Experts of a small language model.
Training: a variant of Adam for the experts, 271M tokens, 8274 steps.
Below are experts of layer 3 (counted from 0) of a mixture-of-experts language model. Rows are named router (the router's row for the expert), gate (a neuron's input weights, with its number), up (a neuron's input weights, with its number) and show model dimensions 0-255. Each number is 500 + 40 x the weight over its row's rms, rounded and kept within 0 to 999. Numbers have three digits each.
Before each expert's rows: "comes after" lists some tokens at least twice as common just before its tokens as in all text. This comes from a sample of Wikipedia text that the model never trained on. Tokens count by the router's weight.

# expert 27
comes after: "\n", ".\n\n", ")\n", " |\n", ".\n", " |\n\n"
router:516504489537476507516455517517449442494446504439451548563490434483560426527429543494586466558567513500519491510458489525528462526505503478503513545505491515545534506566492455548456435496552571484509453469516423520548488498421451487538456478504514593491453467461517456451499596465515453480527438511527497538555493466540458493476470484434492498539449409453568486466504483533612453438491516412463504502521412555532477518455511589477481512430489474505472491474568460495500472563483525480505464468546441530509506471545559547430521541510493499473482489436532563508497459485502496484547488380444448563554458497468434446474496476462513511506449481498444444541470518495569518472525505461559462473460515433537504531510538454482512496575507512521450473438453520502506477545528539
gate1:511437463425522488573436494545505481529487467423516539511497462505482437519518538481499432518530495524540440482453572512549469443531457552483526524625547513453523501516510432560508446535514455471421536535531465480460372502482458459507485474495567513474443595417554545478441515467517559471456459461560517568508506470494515424479550485477551514539497473473517606496496553500468514424490478469427510527497530454556440524478503472506513422452497554447473498494462468440526501518495436547549529478560497525499498507463549500526510457524499458468418517512466561486493480582505527550446510522510491513453526525532557547560452494436460512509497428452522454486428540470520501520505489494463503558548506560536484481498473471522482523439509471533505547522569488458489535540474581
up1:491535549550498633519496512546447485452465479568565505470443520469537506497505493475522515453399521497470463446502558477564488450615508558435469449556498538469442526482483500502402476440491478521441509474468502530500449470475488553599487459459482472484512552428486645511517520509482438488466609494511534528546468491457517488504498524525538462467418499533532567509467473474536551482466467480521507472482529431528413517554508438509472498444509551420430482575478509497502459495558376466507524568440531533512482513508485512483471442516483468516556501489503478546508478559454545523445526512519496483477505489495533479468508530469505504517508500436479482515531535498531502494490494476478456459503558558486559453487516489494544537476392486450497526537535511456454557477547489
gate2:485492466584509455512545490517485543528444547454510450470524523582496530494486508512478494526454505501519450517557523504526458398610458521468472539654489521532488501459500549524496422521496523499545525546509411460464455518444544436549489521507576500506524488513490486533544483469523607485504523591527494505507506561540447492503561542520568556538524440484517570510490497472519493423522523448516539549497512490530553475448506464463493490537530507532494521447476492510489477480490495506489520459484495464496470529572467450507484462438445452489520470455454510557426558466474493454521480531514481457566534493496448495507477447494556510505483422450537470439461568498395483513550474517462473533524528501500481509507497524426512526456628536573550555482557506434455521448420466
up2:539572460459486493495475507442492493529565417480591471478460529504528526539527470520471493522517508530490501505511515479517485512534482514502583490436506548445513563473576535492533444513478461433508501564527439471483518501445517465510500587440469521590531486585555415511474544556500486563486537488464471467482488478512427461540411557463508538522496473448469474563565543505511516477472503430524528511554504425469585523483512444500431463491543483499529435424501467479491478451479498540535502451600492529484446519528479451481499513485574609495541472538492549504537477432453494519538518477471509538559512496509467463428445513548550524536487529508535450551551534537467517469518448480481444536402525495486511503522583517397474541536537499423500505533495507520531546454458432
gate3:406476414503490512552508477537571535563508439500500517485508562489496512477460476497434458463480503452490485541471486468487473459542490512537508516452524474501564505443475450463472519453489462476505513512439561516533482586540552468445476492533475453479489533537442540500575530510540518531549532577622462402424529512580508497512474486473472480505440532576477435483541475514468465536557509551407504487484468476423469440482448538486521459485440466523425500469550524504510475434496511495531449486435474504488533433543430471582507497495511511440533470473557528555527447520522520387469527479527522460468559380457484468518566538499486455431466508461466516493539458458456488449504492510443442498454524539498488475442441443480547494545502543479534519469516544507513521451497491
up3:490529552515592499516460482517470472497511399479439501533465551528525527538532492602505567485485475580409559549553536470472559512526549441556470494583478479508456489568577567601522463477539589476488452506542457485512520449540507502542516455515498488617516486455530472461516449431462493527505486403460534553508509465492529499481479476526583528419439514522484516509471539467537504516477496483547447510520480466491490584463492515504427506519505502430522484454548497466464546520507507471507523515456524509564508471599450499467546498503504465566520530518470509448481522568523460501535543438500455491533489538503499499481444600442500520488540488474502419439508477566547541529476513483453505566441446574488533532553456527478575546531470469498501549479530518482486522511504522
gate4:452506551568503465495486518464486497520494559442496524440392514494481578469493494479487541503396492535435524435517470485544488532523519527530502456444524529449461415406551520470435496532455467521410483523485556540507576499518544509523516526478452490509530537513453544495420511517534487528488524488517476464509451596498535523455469463542476521459393510543482506441508470430465487507489499559485521502485425501470492484566581502520494537561522491484506443526495474566487453522513417479512531514457557527543503505502426537505450507555510477591477451539502433547491548581523454566550478530429534511497569501467431467507520560493462544526455550457451527508535494516472525507591484530465501492472558589514471478474527443469533490421478519560504463527525511537527570535447510
up4:485518494475491479523557518449524565547500536520546510476545507526455514516515526510530467489575544499548527511512510457491460516448574448467548482500444528508510573534482544455513497534508565447532435483513458573477492569504484559436526578512546482482462464490517419470537504485417522477583529512463448535524556488490456515535509531547509481488514545558476484562524552541452480403516544503495509556537493491442494468489457505454547549428547501475516513557469540594470496513510506544485577570529555514453466556492450441517485509459544487447519603525465530517531551512493548484530428510569526476496507537516467501510499425524494450552573582483477579454488520529486504499473428516446563515591484508520554437519458579519451530532522474495517508545514491492610494407516448
gate5:476492509513484443515410470562503509447483451474531457468553463538486513533524509496492497516466546463456452512518494551497475512463517469492569505531530555495565481474554522475427496539461539570462514542461605559481503509372495460534389392435460509450485513528487529479535534525441512440466554466496534535513512539520547501512447456526496403433584430477567539482480481496506513497510469536458452527490487490580435526465466485493470519450546481540475468471554499475557476465526454510503511455454535479465557504518510493458510532481507518508536483502483519506553455480424462546450486557483462471509479591563463536544449554525580479391457529492568518486445504500480495546449425458487529449502446499542484530521526521526512493441517441520476484590501457530431550533501525
up5:478494514486448540502524506480566496573479542487546496514446535517483399472489463464519526446566506504468480484446536544481471526488478567467447532466443504484504541516466467512481488542521536476555551422556496454512453450527529495515480510486472399506466482500510511520470532480401465448522446519500505487449462521486509456525563432526498558550480494513465472496498470507484500498484501525549527483514537486425527438472487533566558593513426376448559561536475552460525503481524450532502504531508585461538530552457469472550450511541516473544448542507520448475433587490552554513492551501545466506519567429455465575529466489555443518452560516433510592543470514465504478459511539520509532531525529615496499551484393513467475542511515479489526514459518545472490479404506542
gate6:404534535498554537509494508525468487421428506503563470535504504460579504495493504494537540610551495498512487501434512414502463470563588502532462561448539550533555463436533524485501544526547515506456416468537490568526450468496481551475459461508524499510541490434456400539504488490475496469454482489490502541538457581483506489530429535520460489459558524537515568544540479444495517562490449559517506508488518483487477580527500591448475478550495525499519546484547463643528476529426571506482528485556498487520528498609509549550553534502496548528472444479532552514535518468471515506510431460450458479410457526528525482483494503495441468467484523568485513533452473541496475547537541483478505542497503478505496516453538480426532509451412542506464543534480495461512469543501451
up6:437560531521531498492406559444516466460514498507511513520462516443590481484514544533440512524432552488452465528478487406491550457437505472478552505512526567451604517502582493536485488455522511584378438485478508459444430408482487539513451449551546505510453508533515544533519460498415451509516483467494486483467430539396471514501458430517539483467492536473513545542497500540526456487463527498513520504459513519456490503514549511492447508477535559478477499552539448530554492505526444508462511485524517538479495454594484499509611530531518455488501435434481447462515528553472459469518453487547582520475574531442480473510503506493523529489548498527469491505581509499501499513542548531515476500550395534478513489481486443521572437439507509483465537509531526497474445579469461
gate7:561438502454503483473471535499498496461456463498477446497569504439499501526556500480487494509548513473542467480514529492558507504415533509540507497467505461475513517471465512428521442495520523478503446546532468552562441542610433518517482515465554604421492532470414446462508527490542474527505475412511552516498560478507473459399458472516525447477536512481498505559457425523512513534527500413533540509462519489505495515419458590504524465517500452465533563540472500534545482537476493487456533432487507477509528528513482437526565492490465524499513486466496530465436513449507472545525429479498476517379523524475525575552511525482503509591434553441516462518519516515512540474521544537526487523450436412473463489465541589449591449514466452509532588485440486549460497483513427
up7:471455500480503537490374437588418471485516505562546535527494441531554493570514517466505569465495500444538503444477524453551464447485526469465468489464514500503468511469417515427499569543557494461418520478497548425511496474415541575404547466494475477508498504463447526519484489468496450530425518585459479491465434452521529512527539406486573439467496426466439482524474483503535519511486465554469514516540448501501461462489436516533529552487555516445502487542483482476493537485412486501479511530506496502457499598468521486541474545506465519529533457502498548515454479502498584480404494506489414501491489516569458498397521480522512515529446511504580432513519526448530446482455542513549503462496500459568466515493530554515433484557526484488492481434495490542465497516488552
gate8:507452446462473495530420512562543586399521535500461436561465523436479532442485501469454507486486568514446482509508528507564495487523494525515480521567513570442522461550484554496513529437480549444486513436470473441481520395435470500521498489523532516486493558428518483584462475550524522513471459497416503475528494458540420524532559549466533465501479528536530483544452546477577535455520517478511512539462555525586438446465523539524440449473493562478497568517447525394529488555467497515444498517519513487490500427499475518422551463495529482521462482464535489497506518514501474527485511421462502476582471430542531494513520460482511566530524564526558503464527500521449454520537500517559452542535442475493491527495538463478485455514576429587530522450415530522557506499539478
up8:459430538505545475458447477499543487517487544455456503437496542455523492496485489516414530406420502556510498471570517488505479529541478542545548510525565491493491477523532484575441479434463600563491524576498464414443541536493472546462541511491459476494516500552504557440532472468507478476489527436514469525440450480456517535503515487570512484542508536525451492503527493499480532526503565586505473552575485429501487540473471471530507490433477517452560524458565487533484536495492512521464571506472467535518475510521503575499444409472510418451536526464510459464540524533461518470637436521507542493492571592532491566475512469465389441478520473498521526512543429531530477480432436544472545464524533480500465538554449540480550431493510519509499496506479492466575500493460489

# expert 4
comes after: " of", "\n", " in", " at", " on", " to"
router:439509516529492489512462511507516517438601464521571512523436470555551523487526438549470446538448484542517420503574481489518518518582520468499554496573485540455497533489546555415492488565496493501438456452487532502487411544451488481474445490459473511555438484507545484642513560524513512521495496402549508531496473490473507550447529465534491516443452455508511486526471522471508539504421493488515496493520536503523472564495493455412472436476562553484375463489431501502507449520519530532497462591490520459548448452490488548491510495462473518541473527519447526546501512517439534523449513428505496580487564533454502471515424592547505499544488520476461494468491558564507520584505496500487591446544460520485551565548504458517533490486494471522500529564494478484534485512529473
gate0:504417487504511522497552498546498520468575530538557529537477450485477506538471491515552530532510523457489474442485541559515428469467496520499461506506567555503562471489549412503464532464423560487471507520511548482459475443566507515493458461405517481556513414477532534548575485429470482574569467518469499490506441475477513522456518438512576450507494498419509513486495546528488529485440522553464499518491472531571471435511487476507503487481473512467516523528385456499502493627512558445516536517422502444526543465579400587497461421449441483543508482407533493494458482470448511473495520525506477501526481503513468506562468486456553503507476551565462437412507456447538492459472565480534447479429497476515526479514519481511448521502460531506456437538521532480472478523449481
up0:475512458478560526515530532548564453490499511460507492478498447489549459459558484486489433504528473497535538485503462476485505503445468477475519507493462499441507590486471492507540476540518461498524454531496452458438476536455460486456400513528541493500580454596461478553549453497489446445438500485484496516461561560463474544506611449507474478487471468479488442535511563491539486520419466507546478535522527443475505513363472565548474541419487458551490544488523482488534473410507503523478534526532455529525488457586520582502519547413484506454479563480511563485518530406454501514489431493491523496459531510453584487435461566578514449489487557464503516514506493495563522554519551554494590434520481562557483514537524478559450557529525528519557527479543517506510458486513534
gate1:479496468542478472538489520407544521548530458465511501483565466505517487491442489487459506473428433497545482502493491456421536530561468468521432491513481492439535510495453526477492507488456453486523519522490541477507539499486499532458421432466558494505419499507474460486494472444553479479534557530570531478498583490443461464542521472584512506470467494508527442530523565448442511510483456461525499494531517491519480456488461499540478511568510513466500493573470566459446482492479535512533503453427446486403465507514417445499451479550455385543460502597522462516423527460390502538399495563492468500491506471504387461498496498519476526608455549507484526476498497485495483520485501528474416524542449533510483572455483534571524502508583476449520462547528520493418549541502472
up1:519537531512496496418514548491485499564512466488418497443446484493498500464494532483466561446565448506511482542427533526465563549550478443504494484554523475499458452497502545528514492530592497534499503536514478568482526524483516496474553573489528506491490520459508526473547477489506505513513501487551479529539542478512607554492467481573380533464403484544517471531536495434530498446528439483528495465565513590563449456472488471494535534573501620503458547484514500537457454491445523550501486478446552536429508502458474502491481555462504413557476459512519535493460514474509493554474462487512540466536509458519455459462556495517574548583555488552507487440493478572469453476492550548464468495479525420471541557512549557484492462449531538440553584510436492465471482552544441
gate2:562477513475512446497546538517499505472502519561513520458517482494371444507484496421561506476536510467616477451476487552588516522504453521602515493603539479531509535535430488557544479526514485507519504508589476552555570453455522451520467586469529499511464554509501481514449431520462533504465525458517514522499505476552482509523467490451487493554520471526447569567472487498486536472447498443433456541460491480491521544456471374494476446519534543479520525549479517424548521496477487501512522531502453468491509591500456488479572480479457517500560505514513550502488470526456523479441460507508524498493513467539473433500575507527505513556434501411474487439583540545524457529498522508496512504482507428443485537457515514483507445516547444470497448456558449385535561522493546
up2:538522459474493525439450402465446477479458519471445478553501479479450477460462497524516446484578431566498444504485497489444498525517486555483576452478527498480411464499452548548536613497465545523530479518514491472503512481446488539526506480561466511564560538459490538435586454473489416424521542516425524479532516461535495403488492523550553519577597462550515481494581463476529473487573480471577527442567506510484538427517471508489467466447500447559471459535530465529545516440472469492515552515535525476470519533503473561532517471526525536464393534490456497508450477471497561509506543462470484453484572452439460429558473510544509522515520466516495528596514549527498505449478468533497497515458536477532538508484512445479477436539477523517522482461535502542494549432489450
gate3:525518440555559491483533523496490459417552552487482484461501543488518544524427509485563457536506561504453543484523531493504518533547600513428406504566452506543489516468527477424458525517456508511546522490484498523480450550422499471414482452487525504583421524484466470479503501573475441483518433500533515491482449449481486506522470428528610499565504476535525500547508477507445516541481554482479522440482464443491470541520519453543547558516446502418502507495546499404459507475487509567495599603492519490366474485508523470495504467506441396504450512502505515505544516501442453490487509544537520476526507513507492530503439573533480548567494533529517520451522447462482478496481494471509553511485471476479522559487425554486506441551524531469523460500533514576485483453560563
up3:450474441530529530536538496480509447434546499494494482516529495437463518514476447402520561453514446528469538530543522557458465564533448505514413459503595470526471551520472523487419501541483604483471470424548514462521478522476448511468524523477487445527440518490532488550447554469501519570538516407484475530530432402491523573503549546476534526503458516567518403481491492474467472491472493521533534538483455524445517464479476561602530483504430534476509503553421552468506483489513486498550541503485498468515547424501499459543497422493504489622493491511539441494501529483515499512420512509418553528490483529462479485431505513529484581543527537514521523396459469484485482459509531503590510576529496530526543478487469501430506527515509471479544516498528482541526500494589514
gate4:480521468560489494498486512469493505534519508558537506546451521546532485535515513517500499537521444513526452535498554522498544509512500535468477521435375522501479442468566537454487477555518456479503472486502500550501454474570519449523378503476458476509537402461500515521469565459514503568499497378530509535511525523475511539527569555511450499460486484568550461498499500497460510461497588524461474556465544520476455523542486527493498443529517499513511516481470452551486457511502504506559503455402583560529443470473514557603509562498485513525477460507464528526502479531514555529560503501512379473553561559484505488480402483474505433591544443459508510536490576546525488543532477518491517548487524510492505525511411554503544600500469476512448548542468427478413501494510441
up4:576492499475558441518538485504573423428576493496433482495478504476488497548536473539487522513586497358530536423492542543496498499455475500483456518517470468518528597530536555459442491489491506546573459430481459485413451537511556522429440482431511524528489454456468536502444475499513525551508448466530477533465420519524490541468523512522538484512457470509508484557508524482421500496507561458533496491467488473446494508540452606432527439468467476500477534438495462537495507473533518502550500522430555504471552509433559473515515439464492521507445502517465541556588474412525570517425506502568494493544571483532490520511496521469547505546523507499497493471488507548436484440503505477501507500509511525419508462551508459438482539583469524487559591477509535528452435480474503
gate5:508525545506436493505463572516506547436447544513574483518412468487469436512516471405521553427447511516441510490513519539576457479441513551494464509580539462475526560510494510537519559488449426576456470502510472446515473519483522526505509560466477466480425518483551542560465502495506496478442550493525470471521427512489487465582524480487540501553512458539534505516488557482531535499587563531523497460562444513496505526529482464514514518496507421548502472520463541549520431549486499479528493501487513536538443535493496527479518472493487518513548568477518556468490409475481492540422521461499582525545441486489524474434505521560471525550459470571543465463561533517511500508475478490544476529511488424558456547562533450539462409648499493481453585497531537583525530469512524
up5:487517489528476526452523522493522422476555514507489571566434463497453536496426474540483512529521489495462519512433507534506563564500521527469546477474446509506483557461478506522498493473445474498537448442483487544555510516547538523541482511539502513525554537467523581501531511481401432514517549430543470532503439473509488493452467509440465525484487472473492410487526407445438473528469532446545478483504438500477478531459511563435489507548508579457402517505548432487539467546443504542537429525449462487517463529486470501462550423475496453486455451500572467479514478509592499470482396439522442515466479496549507427555484477486496577498595535470533541518477501536486479515467507504508547538529526499448436473496505551463526468415457466505473457390459468580459461491466555
gate6:554520568531557502487565480521469519554471492502518529550449497551464521486529463459505505450533433565499519521480536536519536492530589461503466502537455480518512454573518559482460556513484490428474463404551498469482532466534555536510465499523535480361523482437486532584462436542482500531462543556404571508480461481503479416566477464531555561525523518536475540520476505519522508565503517532561459533521467545486506519467511426468454509490542516514451520508485553465530521529475454582440521480427502436537448494463430525428471508476432487574488583488498502479477500447581499476414496512487445473479415509421459504520499463461463568565548516513571486505509483535545540530492512492491475534484417506534486528506424515535491505505478488591439486491468507497501516447515475
up6:522477538504524488568534417573468456396537472450489537471506521519501476492536443536484495523454436531475527477497532471525498489577514418490505514481399528535480493582443514545502574437515512468523489463507445478489543449491493496506522458453467529515446514420511521547416449451465584492459445525485521512418493524500562479472537487556537548444518473500489510539501497498499544503552568486521465517459499487521506519438527431564505496497540538558538524530499585510467496496501547570434463518449544527492456455536558424441504471534549490512497513578537451462460514480547484553567508494473481585589511456470510461485495568497503561515466471504552424503523541510487469514421524531491482478486497575482531538466492469459496554527443519475564509540472565425555443419564483
gate7:532488453504434464457546514491470459459535505449445561468556553502468531477513493542536508465439499418511540461453492467484552534414499539539452492492476574497506491516490446509545545511492493504445490569461407513467540470480515455554494504472507530468471487590392489436452447512561492466534544517442553537476513438451552442558537513466531558508485559567461479509481440504546504426463470563574475505409476521491477507520483452574469545530490540519514461596505580480504555557460471500508627469514436477440457575507520472464554487510480572427501487516567527498481485499523500543544505502552500502490475490503514418443488485529523487485512533477516453587551560491497501501472420528545502552503616526527495493487523460507527519482492528512470540485493480529526523518505441
up7:521506571514510474527489489530589546431530504520469442591589469445474426500517519558493467457476471478504424472510487492510532494472433545443467476534592476522516544457544485385501509483497541454475530434515540562453521484436414492521470489483482529503484547507533530488493529505517498462496416515490559531512495492475461529559496494519496449535454520511497487504519524477444439439509544481526496476579482532488539498566498540461540519516437485427435469530481496539434445433527471561520437530479483441506472481525518505556445483550436560490517492544521553488476622522435517502560571484515529485551428458455494486483528512494442491500420522495457523488523492489498498614589599449462537501507488512521583495507469475463451446525452462552524496587520517523513509481499496

# expert 31
comes after: " of", " in", " for", " as", " to", " is"
router:497489457465522482453500599559511511536444503447509507461453558504533438547417452499509519544488552514501452451474452547487480518504424498487420578482505452504475524515443489501553518504562472426482529497534436535449551521443524420559527499500524523451566504522480534532542507546470484508486498496510500455498528493464497556541488462493480496520499548473575517512446430517432512486509492463480463452601527529416480478481554414520517502536504526493518539524466572500517500456394497429484513503450473467500523413469516521490531432474444548509512501500554579557500518469533566531451492536450454493568500488556516581499546459486452469516504499462465609488487476465544514505487493516584501541500566387546514449468473523569540443510481443501477455490512561546506575453527522
gate1:544469437490523549520498460510433473468472465496502556525469538485449505465522578520549437431518579485475475478531458474490551455412536516482481540527492415568459470494483552552442508528471521510449547533504484496533560485511543485479487498472550418514558552450498546471433504466510555444439476563422484552454452549550520427531529455550550523486476483490460495444518530503496466495515443510464508528561472538499510405483473478503498492568583485489502492532537480506548554522514483490531523408494494495470466510556526552440538466450442522488518465488553476476488430538422575470519503439441524446447596459475478529460514446492529504537544503499493476465534563468471474486479460526532477457489488534525536478504470404487421460573450471494507470482435403501478485478413561
up1:435448487542488510457516479446572507486562494517493502455433489470428480522441545506453532445513510530461530487529536494573499537483602507434560513478476594536563367500520479504478405492495493515448547546447521514500573460543530468475507558409517517499529447456514515490510532482455474450520528510570492512533515561511532558656475522493503473497505466517471464547531498520521511497496562516475551556527540426459511511460471502516520567491486479542450483489420511485465545572502472455573534473506536509544497520478563491466555442499487391507535475500479496489491502522519492530539490542556494460552450480456513488535557462505501472473535515518538527585511532533514457464592486453518509537503504575505566555522475560508476445512501485572502539513496417459551484460471548
gate2:568460508442556542478543502559514536441525464493482470544425466571444548561502512441485478524486552496540541440490540527485534517545502524475457593501445380482442523524392493547534501483538471512479457472546499532471530546681514472543588550505536566537475527460549472507485455473495528513534527544578540497476541458491498432513433445490557502507458530454512508498524512413513405504514465515583477502528519443485452486529454558486467560550374466522513517482518459512466498462468534471495569416490513499477493476450499489469514512552536568525561518472467520482547578471503455491455475503481469483472463485529560501494557457441491448515493542517474499516552459497512484480433486497440526506434464480513526505531511515505497457514526472542477478521512487516482476540472498
up2:517567514439514500531520525528421513548485495474482480455541490483432507465512531525445445548493490471552504490453529440511572550493521552526439541510507472555488511511463449536478495549507501454490501451523517528464468517554513493537461522559524534396526510498457479549468551529533502496526542554543563483517452476489559480577502521553522504568493469513509469523480441456449451512539504491566564511562488472480465511515509574508513486529409563556513438560404469514512559473440505378478503545548484499486531520483513520452495429583472562493512481471563513472587549471503563531481499527489439514567409482546449550530497503458478438457454609509431563523496461460492541501487599514559462519525452519533506559517486470519515542471520454603489471481516500510511479469540533
gate3:545523440468471490478536533459489597523470486506492539477486508507437511470466511473495527486493534465502488524588504557566496553572489502487533538458498484478487474457477508440496491506527537545523505500494530454509419515492534442460457503502494531500449524510481481478491550516485564518522420503468444625489499436491499541520599437545463585496495464474481459406556515491483600500485462496444544529525558390424554602460514501527462462573527525540437445487454440469495546535586434498532576485549558509463471455459557457455488468548490472508469504435514451438477550476489505470565491499534515528585510483462518535536474455565546499495525573470569526439534475462507470487545506486501542522466446480536485496472491525479555524461511457443501551480538469531473531427515520
up3:509482483514509504522558390454531527581488446483470495542549501438489536505542471501455486492501489471517462422522448599491482466471449445502454520455461577462620577505518468457511531492532448475499431499429518451481524623492469507551469475586530441490470520464473468489519538449554530466544528453460512493429468471499485474523535516575483500493440481514518508385536489501459511592499482500491544545501516510414498554467474496506415533492519491498481430459570487454482561456486522513496474492584549507493431562479519549489510517444480445489490417496514549451561524478534551469560479464460471515515477509467522526501585505484542519487507532568422551554464482491510496475476423481544512503493444413512542480531512487514493540536498504447538542507541445496480483544532507
gate4:504431512471495407516509509505490536525497522482487520478590504515532509433503530526523514539523548585458463477504585525502458477475475459457552512404509560554436464387493531541487507513409445489511487502527506469488502488488479478529459508515477564445529435530528465482484518540496525524464519448442452479468432581541421454513496476518490516541504513544453595469532533526533493438492468516523498445529529529485545517466519544509515505541543506479533431503582528462483490508548540449505461536522458448511449496514520386492502477477506514415494542468553538482596503454461520517561499509516520524480508446482460484543556450452505477509512421418463457444500468518429512511514443520560583476554510513462586489491533531489446512452390475551544518459502457501555521463573557
up4:497438595499469443506523514486556437429506588500471407479576514508504532495490489482596516487582457495445479495563510468508509484471509477485460506482531533552522457508472519478513585483530533525446511486501549466527560497530469527526490464496508491496465571467604600484496479456527488515454525475467452528495497481522508479485578512466474459533472363563505485537525514450560482475537507511470538510444440516524405561515518496481421487515417559454606542445481516484522495546496530529499520449466550511521585470488534553533507501509537459513483513529451501561551468479530535514549462517475467502501484561517514486488492499584526547465502495532531508524543509539470527512574405537524491429521552429477471494531428476480525489528561527482436493482573564447527447433530507
gate5:524468451557430474478460523553497451456489429481431516458442475478413463440531526531487520516513498557521470577518544495511499492525478406476521508528530542443477542395497486499518468552499488473493485501503493466453381451530500498514469540521494520548537581550486504551506516526525552497532572469549474474505477439485483445581543547629488471487442515548451561549507475522528525480500479548531458527483522519451463451480494481477447438498529549544496517519426526524516511466516529520494542496546427491531569418515502555578461551460464545497488519502530531437533493508407530600472456477496456506558470517452498551468507508487517468511554480543548538504494518520431488543537426464480469555486476527508572491549505523518494526516520553480515564542489438448471406466522420
up5:565517500467538512511490490481557524481429531455467492499415567563536438459528529533437499508447501500519595445534476525460583533571491469527435429492494468561504500441486455494450520560446447476502538511553411505457409564471464561542497518478570534548490505535498453463495470532570485505534502528521518529524461513416505433489520435497535500523415550503502476500524463522578541531371455476564506499498503455462467538466490408505503515515531504517544515466480529434432540442496491488511543443518509461513505463465519490530441523480471542462461509481495539459589466495454454561510569560569456415449543484437511491527546471507526545583495491420425532506500553468542484531503532534481546508484461460492504540505443503492497459458467535505480490543471488471479544507502495
gate6:505544479551563500518480513462427454481535483467461577534547525427508474517565540562505504484530511509500548409539542525517516489444476513543535506501588525484500528492482483464444606487529569509487486524557471481490573478479514540548518516542459506409498520482412495519465432505433491478471497505490471468506438497521485533539479532497475443464487473393511536523529459499473509450498458527513505523474475608497517548554531481539522528558555480543575463436474530501523561488513430509515535438490498465437508568526514524461473526474462506475436512546466484512511544489550491450502508466525520521509439463530455436547456456498461553552525450479526505453455498528447484505457583422485437517525542482553512409508403470414513537489475513479529496587485416447560548484527419
up6:496473474526553519455503493504485470564415522444406571483465502471567451473566501574492488572572483483536539455550508542479520566503522502518520545496456528475483464490522566495586514496474485470487506504445479533522506437464477499540546484515492530485549543509447487575477525455466537443497590471448497490526506480546451514500477552530532457398508493468529548516559423498432481457420418526515517584510455578523457501495481508454532506518534472536524460506495578465531580517453440530513506473526528467492477513636475509505467498460484561493539487505454440472510421436492478477579509469540358454547530524525473438583557502514449521493526510526530541491514526537494479439425536435488494502451541485505536454524458435507478488496484500511507508540516493475466505467525472
gate7:475496561482498534568442555572527545591457446486568426494502524471543511468471478477461529513484516531511434541533485470437426515493518477452523475460473542558421506413475391504457488510505458425548504507567557457543480511514407516496452589547453480477502487500473506426500522489556518418549525466532528547465512423430446470509496542443502422499474447417449487450485480481515501500455480488484458470556500450540522514457561545480452557462453508530506438503499508501481536501498524571534572433547461488519512559467516508529475587529532508527535503473502479491494442484462559518431466495491469482422531526525548527578516458513499500471471488556458476507455474520469516556509455470548477510529510513471518522491475549527523507473485552518436521500495435402583534446494447
up7:512506482506470557438530497411527521468465563448493473469538530527517432522487457531470535419552497476485522463563478526524513534440494473416442448537501463510545477511533534445454487474423471430460476472463486508459466524558480441459455453451512518499509498484470493536505593447482479534515453530473466508474504523484496587521576492562546499449462527523465496452444428468599487466541470478479505534543437582407520527583502512493582494508472477521531431492494546498495516452507522459520543497523515517484385519479566459504496478433490437571499488477490527415514556605515530514552525503496506513461503546551507534498431545503529516544584485476502500463552560441528473500483441538500547534561514482467581443501583540449501543446473478509515518498531449515452503491496548
gate8:541487554491416526459442488478447500558515513486561505483517555449456472514492496442449495508520543520517494478478519471534532446504456512429517486460504504532526491534365518518592534524534488502494501568512463467471458527464513470523507466518413460483524429467503443473501564464467456462510482511487442531480544519551547470471502536480451577483473437516510482473520555522544430471512500466452491494592451529494468490434520550592542509541554432501506594428516504517579447488582568451518430498534506494460588509443488491482477515483576496538447442465501556496438586499495533468527475551477420543516491505496491552457512497566477476418484449484472495542453508554481497469557471438538484484570554484475532502517528549536489471461512560402456529486461489483488499504566473
up8:522511582518492511462531485527531462513486447481464447531413497481489478465509465571491497462449526455447525555494496513515486519550538513566492514497495437508462497469554493505472462470506640536465465453508492580529482420540499523450505550530528526525452610525473500547479468459485547556515497448468540535479514546490470507487462439455603410494559471475495484501492482452505410462541507514558547452429540482509544500540564460477454521423463524485480446508522514462408576514515394503512529456542493487527454492526494444478542554536490468558575510500463560498510532553457498530484497473497545473481462531454522459475534502433495550543522488518541513462465464496465536489417556509528550467526516524489417422477436514458516497503495517524485526461536435516502366521484528